From a checkpoint of a small mixture-of-experts model trained on Wikipedia.
Size: 12 layers, width 160, vocabulary 1024, 28.5M parameters.
Experts: 32 experts in each of 11 layers, 160 SwiGLU neurons an expert.
Training: a variant of SOAP for the experts, 411M tokens.
Below are experts of layer 7 (counted from 0) of a mixture-of-experts language model. Rows are named router (the router's row for the expert), gate (a neuron's input weights, with its number), up (a neuron's input weights, with its number), down (a neuron's output weights, with its number) and show model dimensions 0-159. Each number is 128 + 32 x the weight over its row's rms, rounded and kept within 0 to 255. Numbers have three digits each.
Before each expert's rows: "gets" lists some tokens that make up at least twice as much of what it gets as of all text; "raises" lists some tokens whose logits its average output raises strongly, later layers aside. This comes from a sample of Wikipedia text that the model never trained on. Tokens count by the router's weight.

# expert 21
gets: "\n", " |\n", ")\n", "al", "\n\n", ".\n"
raises: "-", "\"", "|"
router:108134149152087164114070131028116109138062115084143098162146129113114115095133119043138087093096120175155117151125109150097130140139132080138170108109148155101166158082072127135168131083114157069094167081115139117152140116074145141128101157140093194168115121141129073158099090094118120183136146123171107140169160087113112098166091146096100130096112177082049163139123071110168122198104154059133142119138145168139102169135142151142131176088141108184108143111156117071114119128078160
gate1:067155124169145143117145171111150113087109121125132093122116110171148124149129130124173076090116109119126179061131110125100117132156138116157152112144155068127079094097145158116204132119072161127119153113061121118154101115112196128102179066182082123114100137161102124117128156108090112087203135162155188097149145132153089135144109198136189135112098149170080090062117123153118117144106139123157100215147148112101123130137101061196180146143092112156139108047145143152119114191148108
up1:089130111167113146119164192117106126125158121113089140112123094152207160143136129118146108134135067129123209079148134159141156115111183065145172100108122078171126116064134147134145089124091146121118122110113097080164113054087158132072127040139115148154160140099124094149137122125087103104168104209104180129054109167153065141153165133139198081130098141175092118095140160131157118169146145070161138193120135140108109166114115135167149176117114145144111155097189105112091101143129102
down1:101100148055092100150155064088086179117176183060101125108129100120107110117093133130114160119133119153154118182084179109157148158172130134056118104115127147090106131173125155108102102087122150076121152150139177129090140097157124186105132130146113199161089103056131128147169091117121152149158072139127151104086140074139107106124113130158160147175183138124150118127118096089150095185097114054117127136207117099079152127152087097153139172114135135182109118173163148105110159103158051
gate2:156129139146099132145137137113119088168140126152102056170149154084141114118187089134102120166072139151175124126091111119068101125155165133222122125131206135118157162115133133117116189154175139112049131125160109125179120113122107179105140130158151107114109147126101050129088050096107094115149141120178069159121092100034132077141164122088155102157141115130116214138166108119130134083146154134148135111152097092139104116133126102147119202149153158059183124129152173116133085110117120
up2:115134174110191110108107110094093117089151060129144111107083136149160168140116099107117144105044127128157134149119107158130099165125085151191099116140091142120162198145174135138102112145116147158144132190101065140175096061108174186120151070115185104164129202157099139095173028106176164155121159116182152151097112123076122077138118176148124085102147120080106135087146127080123162096146151123117106160155099148115097094108123128144118145108113161101158119112149158165100181148088167
down2:030175097121068149114125109121111105148137166096151132126129129148133104167164103124182114130110165151151117109056114105124169124145099141149115094148049034112152144128170087110074098149121099096138120174103174168124140041095068121113147159090124085086164179164130129171108131098081113138087179141113132104089141145136138109140140147119157107075139130128131143154146091170153105111171095231146111156111101208095146083082126110128158169106109111155144107151137142166101081120115140
gate3:131100151137115148135109177087125125146123101118095150159089212104086141115123104105110151080129117122130138116138117140151125122148080157120123093190127136173145187158153165066146159156115116099140169186096139139118163116090125089086194086137108113154101179206102168135056064075145101080171096064173079122145101140066133122100100090160135120123159236150101132127117078082120109177137118074096126153165103149084142140100141107178163123142145135154148134152166143102134089172133142
up3:107142131186122130107172130136110101124160111130138126134115167149132105049140095105123109093115089167160115107121151094178161117150111118167078068203122174154173145098141147085166164176145098140190183146130091140186127120085154087063147116128131110120119125149076162091084121127155114118097144067192047125131153147074102094146164086140138127150120132130140151091120127057159119134127182121084168123137124089182103137091071146137139185154128078070150100152145087092152161159131197
down3:083117120162092103182128132091141147114124118133161117114138105099173140093179169108096117123172136183138136166098144110172147077197151111107139101051112073114138105143123103201165147119077163163101151155151111104124097122127137143116161205140178099081150136155149112113141152132112109106129121108142157103142128145085050145175116104038115178159145135087139115098098161111214180074129138174096164054115144093164147163105167144133154167096157088143062128132128145158071140131116155
gate4:158102129106147081139097128098136114131150105087164089070119102154146142144147068185124142099146077132135082178117172136117081144148099102161073131145179076134129094148089126107146135134064086203125191042126084141120139102144130161112075172146116174126091098122144139117137024114148169184120128144153147172148119174151144110120134041129176106146149138157117111135069097139108138139134142151119060134133128124176082143194140176109162166108178170090134121105119166158111112166134139
up4:085147097154170119112147154131146147114151192143090143188133100079133144141105181142171120089093163070098135141174128161169166140134117119152171131090113132103118112109094107119126138147131091096124088132166176130104150126105169092098164150086068078103140168080157125157088168189090107094098101187135104135067159131169102073100141122181115089100151098150119136120125114153141081186131181115177170089119117154101177081105159083090126120162156159130042150131130089138154146126058205
down4:170119136145110110174115183107117138142142120174128156142104181139147186097139096080112092162120119113150140156140113145150130043101140106111129123156118137100066113180158102157066181104112168110145122144118115156094162081154086160118126103063123168121102122143137100187121191184158171124171137104130146149135159149118193064144188043156123102120122125066095153138123157193115085124161154204080138119119139070135107177147182115078121130160111119147102074107162104165107123134102081
gate5:196126147099127121135098167130173114113109056129151136178076095167116171123101180036135121113123129158097120093115099109114172191192103075155072090154162138085100098108131157076142095095167074126124136125115163074117086143143109142095165126198189128110093098151110147111154122092167132111191176161153072168164145156138129077158116141106070122127147128088166163147137174131107113095122125110114128164104160168114094100139117109129184187098130129152149121098125151054166143132100165
up5:112170151099131136114129162095137157093167115141162127170072131098149092144117101171151074122188151146119093088039175145153150116142115092135178093142118093122154088074157089138141153111153175158094075085151152070095082163133172098154195178108117106109157132155119133094180169100090103118143207162124083113059135182145172119128147129095089173087141139115119107183139081125159061064117111172157152094136129104157121154117106122186166142157109131112107137076107130150144097161114117
down5:152090114062090097158134124096164184094072143148136145160183127132130125110092121072123083114179117123125100136114156120076185137114168137144110109099128134096148152152138118065095096128159144124201094120149164105119127120148094122162159120127154140124097114176126142164126105089077137097136101106182173097108122166073148147163135092156141160106133129141134155144154121040056099170184114139102136105105175159132149119100035154118133048211104120121072042150085126129133095119133107
gate6:166140174116108184117176103123040133125136175124150079089152128159138166112120100149121167124162132117172140135133194141145140074103112102091174139084081088125132121143077146119144119132205087158158147145140127161210165131081177098128146098126044168163139130158114094138157097135164113137199087073142127196159132104139097068100155102087124108136144117084130108108132072133092179152119092097171136114137142115093068166105120100135169177131148155173120125129086127100108059096103128
up6:146133085176135096145142115152186160105146150109094109161115141103145089122111181173207155122089092122151078139129124070095101114151136117110112149167163126115160113143153127194107106093131134108143108171070132118091135105185135121123146147189148140071126139150136151142101155152066089099086133132131114078151169214108104169118110135088168170171153142089133152156117117053165198063183122144110083068100098071168138093196091113154126173118114089114107141117127132080104106115175107
down6:123165174173134099106144127140109133104143100139145074200086128120157177084061091161101104125136183103077157097163171143093172114100152134144154077147148067099143125157153181122119105119092158114159157115161141091131080108157128140086134138053088085167117087120160115148134140104109136176124123152104123101179152156133074085141093151126129151141148147181074137128172110151140150111154109109200133145108179129108083080122134084125087078133051131104218122178142170156104120170078100
gate7:132140084148148090137133141150166156078112114215169175081104092080078136129129091135088121075151115131163153149092121192105114124102084105135080093093166104135123095106122147077096150134114153139105132086194159127106162124118159106160142138170152173117176131116116196142162080118122149165139136123125152082124159112132118139143096164113105104123110167077153151144156155080122122125098045146127102099191112064184157090111079113117157069130088170161117186152212175146137113083126177
up7:124126099096098121134121128110092176121093126164150078080143153192110136142138109156139122110118149101074109145122131120116144140087139107118106133078135121131208149125097120139083175140195132149157158154108161101090147152086207146158100108155146119116121130142076108090178073128127140113146099159224082156128108116194107161170130042174126095102119100140140139137120101062125113100140124151192150115097183117172119144096104143046115136107059121225104160149128160084169161134122118
down7:135175078165136164079088113135109144183163130121139142140105117106162095136132176063094095087150131156122107130131121145098176133128153166174183158114126206131142127147150142128136115074135136131144159137141176176133097163095082128148119169120158113051126163153068136181121115126081112144151116121126182155129120145083189125089164064191190120120134064149105112101176069063111091097120093147096147101112124138138180128100220051080114133068119142123112142130167131137115149132091116
gate8:149087119077112141079118103082106155137081101052135145128155053137139160164094051071100133113132129105186156105110074148101169109186123066093142121207190120131115163150094163121099075147123181137131173155174164110140192117128155070151111128125187142093120183143131106141126158129090122173104085146125078170126150181101176093138062149137153131121168129119099185122124106134135135128126153163156136124151121185119097103151091174154136153157143084122097098122118063161136116092128122
up8:123151090183134114205149118163164174192192184156127144147106172141136091097182173159136155110133148159080149077145127134142094087145117179099116138066084122147130096069229102113102181151104119165135145115103119148130055145153110173147143113107114127142115161075132142098109081131158120044184146152176154115119104113116092154151161087120135126125077100149113110183148100127072082132123088121082154099083134066141108137095171121164127137094096096107098132131103156135129178135106105
down8:147118125123081072096156122102091070133129156102134124141143101146163178131140081082145172103109135159176136106126120170204149127096159142107139123185139145123157150166117111074166124114130100156147101165193115161139123112176099072144168075176155195144161168141133129136137095099127129053172102113128048069124135073111140117081142132103115176084159096128136072130099092082120086151050076191118137170177098107128119128104113069143135106130141141048149140119092107121089142107142131
gate9:167144130124135131122075131093112167089113156159194103153128121084149079102133118189133078160106086152151128136121129149172135116181164095156119114051157102198120135109126168151147103102133157159073142110049147051109065142135086160121113090219145117146156121086124139077132169102150121122199165127164154071111134146117118120143091131114050057150068122122127163124152118107163103130186162109080112113139139126153122112116106154091161115159117159145170196169140163129083117128120113
up9:114116079143178198180154183074062184152202140084122153101076089147159140138142124103139087162098123113125130131104149108188137093096137091149199160129077112126122084109118094119162145191139171066116144108087113102101147062126150113135177087128135170094093146141142112137146129201077161157078175145149132089102104160160134153172137139111127079147142127151155092138136118115102097101078051163123108091077132107130090153125162132134121166134146159140125133102138139195169064119113134
down9:153063093138133173171130113159158105149136126209124102107096197099109205084131093146181188133061065111144128173121125155118117108109158122155114124118149089104106116148163137094159071168124102160126077113068117114122082151132134178214191088142124103148091128110185097088109182176116088118164112123188153184173123085066101119100107130113179096164166147110175092131087119160097141106130151114120100140123147098112181108135114152141132063123118119131107146169116163121139114117129154
gate10:097084097115106123109111130160153128136052134134082077066146095167139138124143105128109137087175149114173096139208079105133152132160158088095119144171102156139139104132118116092093092101080128121192114056133166125138051091183142093153085116163109100160147156156208127118111121114160178086143116124149125141116175141115091096156107185086136099108152146147148137164177179087134151168111123152175183147165112122137160088121071128104176131076176105137120108159207140101112106168114078
up10:135105114083056090172092120132137127124070126098102072090139118168129076163122079194104121115166142157188182207074121115129138150107182087080110208145078133147129121165176107117060123082087144116103086080124093129155110076155125126124133101114136146108088150142174174136165097139133152122130144135155152129127110102188066092174126183114121076143164135073115120156102137129201075142128154184149157108148103109116140157138166117133143158107181094153138154163139158114115133169095097
down10:142104114165136151098148115144104155162191165155153087120051127179152066135126208123202103161141189127110120164087057185136135124110123129095114148082080105154141159121098114130104128095149120109140143117144108148120111125111105162127120201162187149089166108071148132124132135134169097093109131144093188145180106085116150157143144101190073166094143146112145102122181151118144092192159146093124166107113109134168110159139192162160121130113123078179107145171084093090143118183192143
gate11:159146126192123117139072091177095122110109097080114142163170116104168158114122185154144115186153091156140096162122131165068103170131148104126071162164132093123111142155085144116143094090162152121152076184130169080199126171095179111105195133155118118109137089125157121114075139060120179168119148134142129147108076068125066121120092108133130066103155104145148164132171159136116100189118071164149144133127114052121120145121138153088141120144141129127088125080107109087137186086130202
up11:102139108127160171147125114105092157113097099158171146122112123142152126117138104106101163113172124164093111154137167062160145082115112107134168136046123096151101159121172113148152099159063139110179188162102145107116113159096154164147139116079115148062088149135121171125162083121077157104122115133109159101135081166105090183100070184131119113144126107139066109124144180192091173158116200080141171089139130166094158126148149161168106184169140138111173139100166093106071082079063119
down11:100134143107159092167158147092119150137122132132116143144135148124154110137195188114065127111167096065141201117072126167106122144047156129083157139160107155107165120124105108126117107206108192123228130104108143117164099139122097129118191098124087130116173128159155100099105180126150087136149128090170117029155179118102139157140132104139128135109148152142157067160173121149110136118092140113132125173130174124128145148163238164150131130123143178111121102100141166139120096183105173
gate12:116061119120173111163069102161114068138158175207150114141179154125112131149113120108151167140176114204113142085103073153126120061082116055151159135174144142152171144081142183077140148144116151126167114100104140129142112091142127141085087132078143143097153121109132155160104138108096159197162128145136092175114094119152071134131132133124086103173154162159120139162133056092078125174161182106193084133156096167132130076068091109145053136119116093097149146137132127149121114138109136
up12:160133147107069067140080152159131140099082127177166191146106166127119113109108099174078134138121122149134111163144177140115155170081119103164176159104088152009106143099130181109133164124115100138168120098194151150107108124167078071100119129142161072171117153158070137109155174115154102132135147168088148137091140138126131082102172108123099089132117129157139104139140083202177095150127123103139157080164111110139150168077093151183144105146120136153150108050102151101106133160143060
down12:121093143133135139168082166172079111110120141097146097109102163139127138048048116149174135145086149129121121135081125076141190196121126140110140122109135140088217131143091068080128091119122115127149148147133145135133139134118174154172100104126105135123142102153102171057044119058165188063126149118126142086113190099155138096078142172195156153156126098163124113115153151131093073093165092132136146084114126142119145168132143095189099128155150078104108167162100186133100105111124118
gate13:181079110066069101151148195110104152168125114094102106183132097159091094159135117176134111098139090137154188137157143221126134161163130102116124102155094060151194163155168088098122063108158156065130163090110185090173098132122099104134099105052156109137135126111160084130155113137132176168104062127090141151142104108176119076128142138117120145153155142105175205128064131108136106160141114120147153144131131135126139130069165123186114154125115061151130130097120139094142151093137110
up13:076110108109127142145137152128119116094155086126104122160086109090077100148127119155079093067095106107131128148134109195094134152156125041125100070139130121149115108112120105189122103106106140102156136146130177143149108114166150136104095050146146103137150182141102086127145122179163105049118100081135178130153125162166165101173071119177119136117148169123169137090065166105199132131147150157110171086117164165180117109109195141168101123109199179181165100159170102124160126117073119
down13:095141095107136108156119128078081125127147055134132122162043102103123160144114131127150177091096144147116107126081136093146117169111136068106138175185103123154168111087121081189111163100127164090100121092095127116168172166153145101084167150132118180144132123185192131055135173101159138082093144150097157102143200091137220140141098114128134148102159117106145082105085116086151110115131141128087144072158134142119057104101088124135178092076139104106178122112100088112130161184117156
gate14:198095128125139119133135181071125126167148105161129112165162094166153077095107145118186102101123170118195162162194153094174167131143127155134161141127177133107100133128094115113113086117136128153092179111129120137170139095061120075146139097112163115189204094142092093136071055149135142136139103142104126169180128057110112078129103115069159175145132117112139133157150117085120105104119135159175166093108101057130129121137148083173065127112121180134157064104121148050124152125147128
up14:103128144074127110161140106150090128060143181066175160128128132141084147076123177205092117104153105144091146107034139148105113133128123144074064163113072110162135132153173129144105172120119112121145086154176092144117143155122164111104160137113126163107076141111186117124176166083133104130085179169072136091092165180185121132106101120196127143145126131157109156141141115091195116158140122097117066187093173130130076127073146107179162084100138148109109175124115086130146127133136162
down14:095149073072184117119119120122104139103141112127168095117135102131119192090136139143149184145135095143138151174106174088147125124168086134195083099110146133131079135190138144096137148162160091160145099133110110124145050132135124066175147104124135178121134168137070110087112068120112062151126150162138067141163070162106093097124065077114137070143130088147094067148144177138110166075100112161146128095134117146098134130099091034113139094155130106103121148043100133126166099118135167
gate15:176139072097158100097147116077104127136157111114147062134153076129137110149084102147099082136139071115066124145158098157145140124133126174151156135087165155118174172068118147151115122122173173142146055122158109109106142168092115134143136148151084107146063177176095156039129105127149143187103162165077075136105117194132121164161123089125131106158191119139126112115141117162141158130064127093142031202104115167108123185171135171133179133101125160125128126143095091138135101149131104
up15:099117170159076169171125143120173103113132155140125154086070155101102176130164143136134137134117104173107117171168130116127110169147096114132105180108118062118105122197180090089137089144101079133085121150053134161131084147107193188129126135082139150138143140128140092189168096083147113108221144096130162080151184090132122122102115133119119177166073099104159099123094074123132134109111127141053145156130131073139117111118186094145143195119133129092141148092184185132148118077086132
down15:113125132127150059186144083137131127158134072119115151153140201183128122149132153133142200147098119075094132098145140169128131104152110151138137111164146145156124133114125112136132177117125141082155168127186177171164118115141089184152122090157168124099128200108047151081094115156159151144146156218195129075154140079186113128107100099129106141077169111109104100144130135115109133113167072092118133118160129138095142179097142102208143164107156163098129198160097112138195149107139080
gate16:124103097124105123127128152121169120123125126142104112078139061150185107157147094127199148127092111089081174121143190194118077160123137087166151094096153181070159153080116160151150134158113143167134218114132140139148107146217157140136181113129066162137177126075108096104163131138111116133121128121136122107101108158151078147175084122141136094125131142116085096117139129110097072151099160114180116129174153180031099133115138054163084158097100099139128192140128143095124144122113072
up16:128143114171159139144153148161083128120111119122117123105149093191109111125092183166149143180093147185071137084084113165136095117104150115204147124167096133143175112121168114094138119177112139130148106098139138091166156178153123166073105112175151120168185090106090152087147119105111094133096180143100091162137079131151151153113104120057118112097150107084134129068115127137097098087190177154154178179150058104123172168060137100118135175135106065155137152153093113069070124110163102
down16:090111107105091126115102076050120120101100157094095123124119112170094181163093096104136155141144081108125151121166120097082138102127134129139150089162127168128112121132191133176097148128094140126137170130151162142159103101101088157039153119104180024122131114170083129111091156116076132095095122102134117127158112076094164091133130087101117144088157123168127131124185097188117187125183051154133105103162158120110122141073119093178145092160039144133138151125062137151179128161135116
gate17:140148175129139140046101140131155163114107107078159085132118093151199148151161070096102171161111075105132153144151197141103121094102083144143068099144182168101078145127128135166121094109098166134085094137136159108106073080120059133084160134150103128075113162144164113125081184125149090089134120146147151153158154095153098128141147087123196118179073157083128089089105089152139125160090148169129130148143156140163103115158147171169060075178120127148116195112139131113111165172120165
up17:150154138140101137124087122104155164126070129090171102154124110167149166132147080071096163154161102129131153165162152156126144127090125165138105121130135171153084171093134141117111113128182159159142099139200129104105106098076072147115160130117095127063158146103108085157087125158074186090132152120183136067188117109101149138166101125105157056110126165097167093045103093161133097128078131099098113132115212116114112106148162168190066089196146121147126134121166167092095156158118156
down17:126117154093144106123121190152137093203111169151209115099133127085103124136140084125101126106131106075131141138175164094167064148133078161110124151101132103127160166176152193093108116080176117160115113108081130113087153145156121115161123164163147082149087068114151076103096118104105178109184102112145080117140138067123142155146111166106099176199170090180079080114118126127139131137132146093116111103153198173166077127119174213071120142123090124137161146160125124082148155117113151
gate18:122120142149125129144099122117100132166074101129139110110170161105098164157124090116108123155125099122136176126122149144162119105113130181143109157158119097125141089206040117105131086135134152110119179172159113101135170152167131128062142098084136147175110116112155076137097148110174127065080165073100153052135153118151178175109097172151162147163140142120131115138078117079119132156126141120122215110147145140153134210153094123148097077184037137068092157144137155058096099124104166
up18:138157066131120081156088123109157113141125152125076130123160154117167154150059116130137134130149167122123190106151212140126142124077099127112159086134169172161152091146145199094122210116129139094086066117115125167189169084208158173109068136081088190087157137124093121160163075116110129146121080130141115160067100111132146129127116165110105116074112139063128125095123117143115135134145138103111149158128147091151136164088178171167170173125115103143063081099136080099150141151114096
down18:151137077159162067155100177074099114118082066168123101118105131132114123148142137109057103127075071100164186118139117154117162094093187085085194176125103147079149097134135185138055165108126107106147082091141074127098119172135099125155179106085108133128141145086142143116076150083134171096080127116149113114141133112085143111132132138154093113129188086110141121173157099091120119057130159141102105115136162087122151185167099110153044102160116161135161143116158124131179182123171141
gate19:157113092130116117142065088145127115152174149097140134169126093196111193093126094121149090086118155156115147193099152120168118158148097121143105121123115113132122125091123147130119188151082122187119096125080132137132129128075156169157128101107115128097168086155175125095165086057088170134135095158124155161113126122085131171108086167114185108134062195156124088089111115153135133132135185217099080121127112088146097178131099182059104135157134113173203173099083116136080145131093157
up19:124113104182120144140072061178152108109148204140130133123083088160075164148100058158159116107128155139119166185101085118154096127167112126135118172074138090124120130063154159140116158092109118171099115131103139135112151129096094170115116115085150125143148084147168124081218096088151140126105068116145164173110133107117166151141118132126177128112103155151118109025069107176094156131119138169099131131121097107179067171134157164100172114097190124166180170138100142116124140092117171
down19:149076122074082085073099166114126128223094162100138178100184129159147185120158160088063126086099149110143154072089145176070127106153089143127216129120133106108117166109127112140167148099159176084128099107178117113123140114119184126094104086139111098149085117120114119116125135095117099171073163131135112119149198115124120202159118122146077206112162116119122142136097170147124121046134127136087121160134103121127125152141132122097120158113062088103119154146141133093080102067095112
gate20:122100096140154125045109151158127140180087149126134132063132154177107103109174106160128176184117180136094120148110136098133158179117074100182117116124120093154170133093107068093174095106105171155087077127131096162094135106165114157163164155149096123147112153138149122126108122150126157204138142179155115164129145131103128060083234131152095065156156134109119147103200158094135138138100134163121127118142065058127082105107106081100148140125080160108146091161150092099093167154154106
up20:116163143075113144172103137104094133156116109106132155099087119129121033151178137155130177199148110073165189098121101090092106179141146146146158103128188159166143048119197123133106117105131143162133151126159141096148141131125141131050131116091141116167134148100106115121129094143130156096155134122118062087151142099148138162102101154146105130162066186200128151134134162146141131167057134183118033100126070094130105103112119133140148150094148100115102100171173161081096186119140097
down20:132200084194188121106118117145155161158156126159168171085105153138101147125080159086098063137205114122081117133086087100162087115170176106072096121116127129111193144143110184139164098144137161169127196101164110102156149134161165177130103149157169159128182107078125121155141086110095164108165124134112099150081145120145073097181146173118118117111169133094114108102115184127147103095076111112135126178143175152122137138165148207093139123141069100143110117157160132170151079127127089
gate21:081111098127113118115121090096123137105100154133086103136098124118145111125123138159146135122126129165080154129169103157099179120120151121167122124169105163118065135079132128118118118078116078074100137113131180169227103121155166080176129138110140178088100107107122172130122109135141089134149110122155118077165216139147155133135160115102169092093173189163112126174124112152112133166122137147071161103142052109156120115168126137062165170215086088120143130126154170160083168063048163
up21:109169190101189110138054084161169165068126178155070079167164112157112107101156154175180046118123130155096077138121072167164102107105138135166100058093110150168070147068096149080128153144130157105095128134098102139129195124144138118176146105107158113140159099123145129139133163103127181078101122129095142139188135143121111152139093123124126134118115132150148109155105098177179137098096176147156178190113113141048176124131116125083096142108099130169174119148118108125149114070116112
down21:163098081143126122128173116087110065083148110100155103169146177145127089149151142109146135142136109119159143159126126136090137156121086126116139107142101144097117123187128149123164076149137129128105125152175088091036121152129127098146169111206074141160093159109067130114106126173075145163213147108147038154136145135112077105138154148093142169131154084155094104143119124174131116124140170172186126117114199135112083128170093106183085149191152066114157192128188108104125132115151172
gate22:102103133121110166111122139095112082171166102107073111176082115151167150111184128090152135095105129159144098148127133137104064164088131090169186134173137139153127144105113165098165137136156071205175174122122110139106122122080088100178105161089117133139178106129207134130179114112105119130155148063079151082098149104120129162147092206096169141080138121135086109098129148149168106183069120139088101131170159186116114143073061106143104136143076122138176120124093179111114135141105189
up22:148142072140174171160142177119158165135179126145128156167154100149112078113153084152141131187130078077144109069089120124162093076130131168123086103129079096110127115144116137142067148139133083094127098109109117141208162133143143157096122063117181084173078151113131086088156178121125078150124111100198144170129143189088148138066171119113121096102163136180085187079097117109184112126132109123133137149084120092174092087164125188171106122127122161086114121145159152087103118174152140
down22:142142161140128108143160143157091118194108152120102143199146147119127115104074197136133109134161094173162132151145119135094136137103194170122166126172093114159147127104118164114162143152116106172121129132098071163135115075084094114199141161098182150175122106161144115097154156038119086138139179091117109148155103144139108174124151171080163161098194128163179162129152074104121169111093163158174181149134152075166084079146138097123143067167154169148113113122140191171186121130128099
gate23:138101129136068155123151117153104128110105100130159138133132157162114106096143125184104107154117109104142192152072160151083111107186072114144163110084092095138124104127135122134127156164141187152080118173166158151099096126130162119039141145112157169145147106148143150154163105106113083151159101144139133174158093135126087074111097149127089124113115125130072165118156097103093168203068180111120153163097111154155059152150134165097164134117096210130232109146109068129107151079074083
up23:186146070120101172117098093104140173108103135107141137116112159129062076055123103189152046146076118098107161127135172124097114121135098165154154164140143146105103138108190130108120126158099107201174151079179123103140099164142151141117170170149108102155121127147141170096125109144140139114185149088135090126110122119080097128140175161185142114112136148145145148121168108140054110168095107128063132096147061083126063157144083126123110181150161167104180172129181141078156127142097072
down23:154114157138128217077188138117106132135144133101138119062140146096080161140174148152126110179144134138109177142124116102146135116134034111093171119156107112143130127129104098134115091042131101102126137100096147173045154149084129065169111165175133144114117181145138055122129127093132106131113136137139139069115125109107112061159138140103119180189122156097135092141124130116120112153048146149153123105078098094207119168051175070138123113092191098107122120108146122114119126120147091
gate24:088157113146114143130115086088134153149109145077146114121099127057142120166149146129136080140129123127112110106105133122173101079156124173180131199095125127127139095149155139133087111103107120170122113122070121114129135084104107151135174141169087125182099176129202123127077147105117109171179150147151124142121109187133147108125129081088152143108091218124110156125169129155180147187132121112158112167173218097151159123082107046153155060112109168097143148048138136068106090106067150
up24:101152142092130132141147125146135117114121113128119089149085098163150178092065148142146164144118187152124156140200118085141155142083144088182128102110167117116152079127150150106132149133112127094105189144153125160182166141106157100120058168122164141086123098091057112144097090078123104109144044140092182061143134079112174134154123157177153188144125112156128132119145193103069087094117108105099125100157112095121167135168167086148095198135150105123094062143177073151143188129122140
down24:099063127171145113117122152104116134102141137121104113107181140149149158145152131115105123107143120178140054135114134117103126095074133139178133086199149076116144159185114073137081170129216156114097192105129134090064112104082113150160108104104104109040088154058099113104121141103161102205168124165165145124069124141148123153137116103169129147140117100146127163146092157176091103149105142140167133122159092143080139125146131067157111101132127115120182055073167127120189115124185135
gate25:132129091127180146168137221130140143145128069139132096143143095109134146114145137109119175122176130183135100166128161109076082098104106197146138146159105098106130094167096111099164179106130102109114112146119121097184091078111201117094117126161077108098144129150207061131121147133164153113157125117134083136086073153089173147148173117106131149101144171081094149143132148152158121119124053083167160175170137135157082104089177107127141110124072091097134100147076121125081131142108225
up25:116106126095149157153101099175133057117115125151127173171121135100102210132143126137162170111104158163113088165132139163127129102086144112144156125085148109117158134136087094136120133100116103058162116089154113141134174065153161082152068104127098136151107141084210078131129140175160129172103146107146062140083096169100144143105177116087109173146149139081168067132177148133200134150145060105116135146183199118122092095064116168156107162152089156094114056136137135121155108130105157
down25:182067121065118188135194096089137130182122173134131142166119104129069058142179141114083150100166127130140126127148109130152154116137142154108146104101085136212133141065109143175089097148161154129096129106156153112098144161091165147167030129138126146120092130078180132094183142099160154119104175133143103133103107112160114113125119144180086182158076179145073126119116122128132163152154046109151137115149157176134125099101183089122125139103140164145106120098106101161192112129169075
gate26:140097090115098147128054163110138120177101078087089079121127122135112137128169155123169165115121094078146170109160126139168146116126110045122032128156136095062157112141116094130170115134080103146165159133144167094075118130173191173119124154074150148159126171166138087128095087124219113180128111109144071166143168086125103141139072157153054171122071173083101121147170124149108108147148102148149142161109176150111127097136136144111162081093119145162142124138128101147169131145142183
up26:133098142086075105107175143065106132118134155148111047159118117123096138152156124125154123104116103104207135098095097103137089179096205078128169131098080069122162136164107090100166135128156185076131159117166154120145134085145120176185074139120163148066144138095139157129175079142081207197169081115141119100134132136074114167112104094117145160123147168166137165093174184199090149144163132111122092145117091110107085126127083092145142131130102161122151088171150110126121154129127124
down26:138094135126115127114146140115089099176119140158104155193151163107114098132165095097147092142112140160171118143077155130180099069167123123145105179125159181105149107098129123143133170240050137153097162142130045090132132137174186106154135110126080109100140141178144136131101165143164079162108108079103133095091164131124149126176117093123102163078185116086099148125069118119128083175166117114110101121135171125156124156164106190151109157106112130160100132167140185129173096091102211
gate27:084155124074184106104114139186110198110116192116123109175138081161125112122124173156107105165189133179132060107184131131086130152141113120144092087118130108094108131129096061136150183097072146130102149079107137111088085077082138158059152172077149130156079119152173190132183105137140109074145119108100111148140108151150068125111157140115138141182117092117173174170144127135071118146106123128151115164116125083116108116156180096163143132121118092148123174083171142174144070133187148
up27:174119130172114167127162134125098159076136133150147154114126137080159106071183113143155125161122132106143148172094083135055129122099154110092113166118143114200103129156147092104086106089153131150111185180132121128106184125155089103185109109175129139026097117121137112178133131155121176147109146071141199095161206138064163123174100112124094152140146148119060142145111114093144117178110106128129158087109062071147116126079158121136131116100144182129134125182132120111044137100158100
down27:094159152106143128103196156111163140158111129194101115092143133164144161127088131172079073155108118080147201160166096121107215194071069079106085138090086096123141107129112136066136114165125129157134130141074100162125128128109141144047106090097185072120160113166107167072094128119157115072121125112185127182117144124115113138088119141126123125112204100049160112094102126121127125110072163145125145148141076138152079100160169142113113165094088155107143144097134153113124137102152132
gate28:127107128097157121107120141143071100100080164073155139109142166131129229197107130115152133105079082144175108197131135154125125116160127142093172128157171106136143110110113168091086119171095123098138161184091167141158087161089077132122131110068136169104053176174172094098097114130100127145126119126153127159175138139119148135152138133093143154141114107111125087110100089147114194167124114114152137172182182122118157093098148091040128199096154137093123184106131088149112077088077140
up28:132208143116116138079134141171112144160145151127055143163164141114144161096101109142066110104123180092069114114180118115103132106166134140148136129174058129125130105134166119171117131138163171130103061166121153115152094098046174151103102160107120187158135134166108134072159126101148084107177090187115122155069092120151159112108128181093149115134123137085144092113146132119193154079131097134131163113135132073135115097127171134191149140191110191171086100093135122093159127078066085
down28:086137145104094115165055116198093100127117154118109071155114128062139151126170146163206178182069134102106092141151093147144105116212083130124112113098093144063125106075111124110054096085119092113079112066130102149121123139133115114096091118063109144115093176160068170106121134131137156094099162131107134177200144148150116115080104114175139139087126132123086125119125178078161116142149145074112142113162160102155143110084162126157142144168146087137149113140131106108125200139111176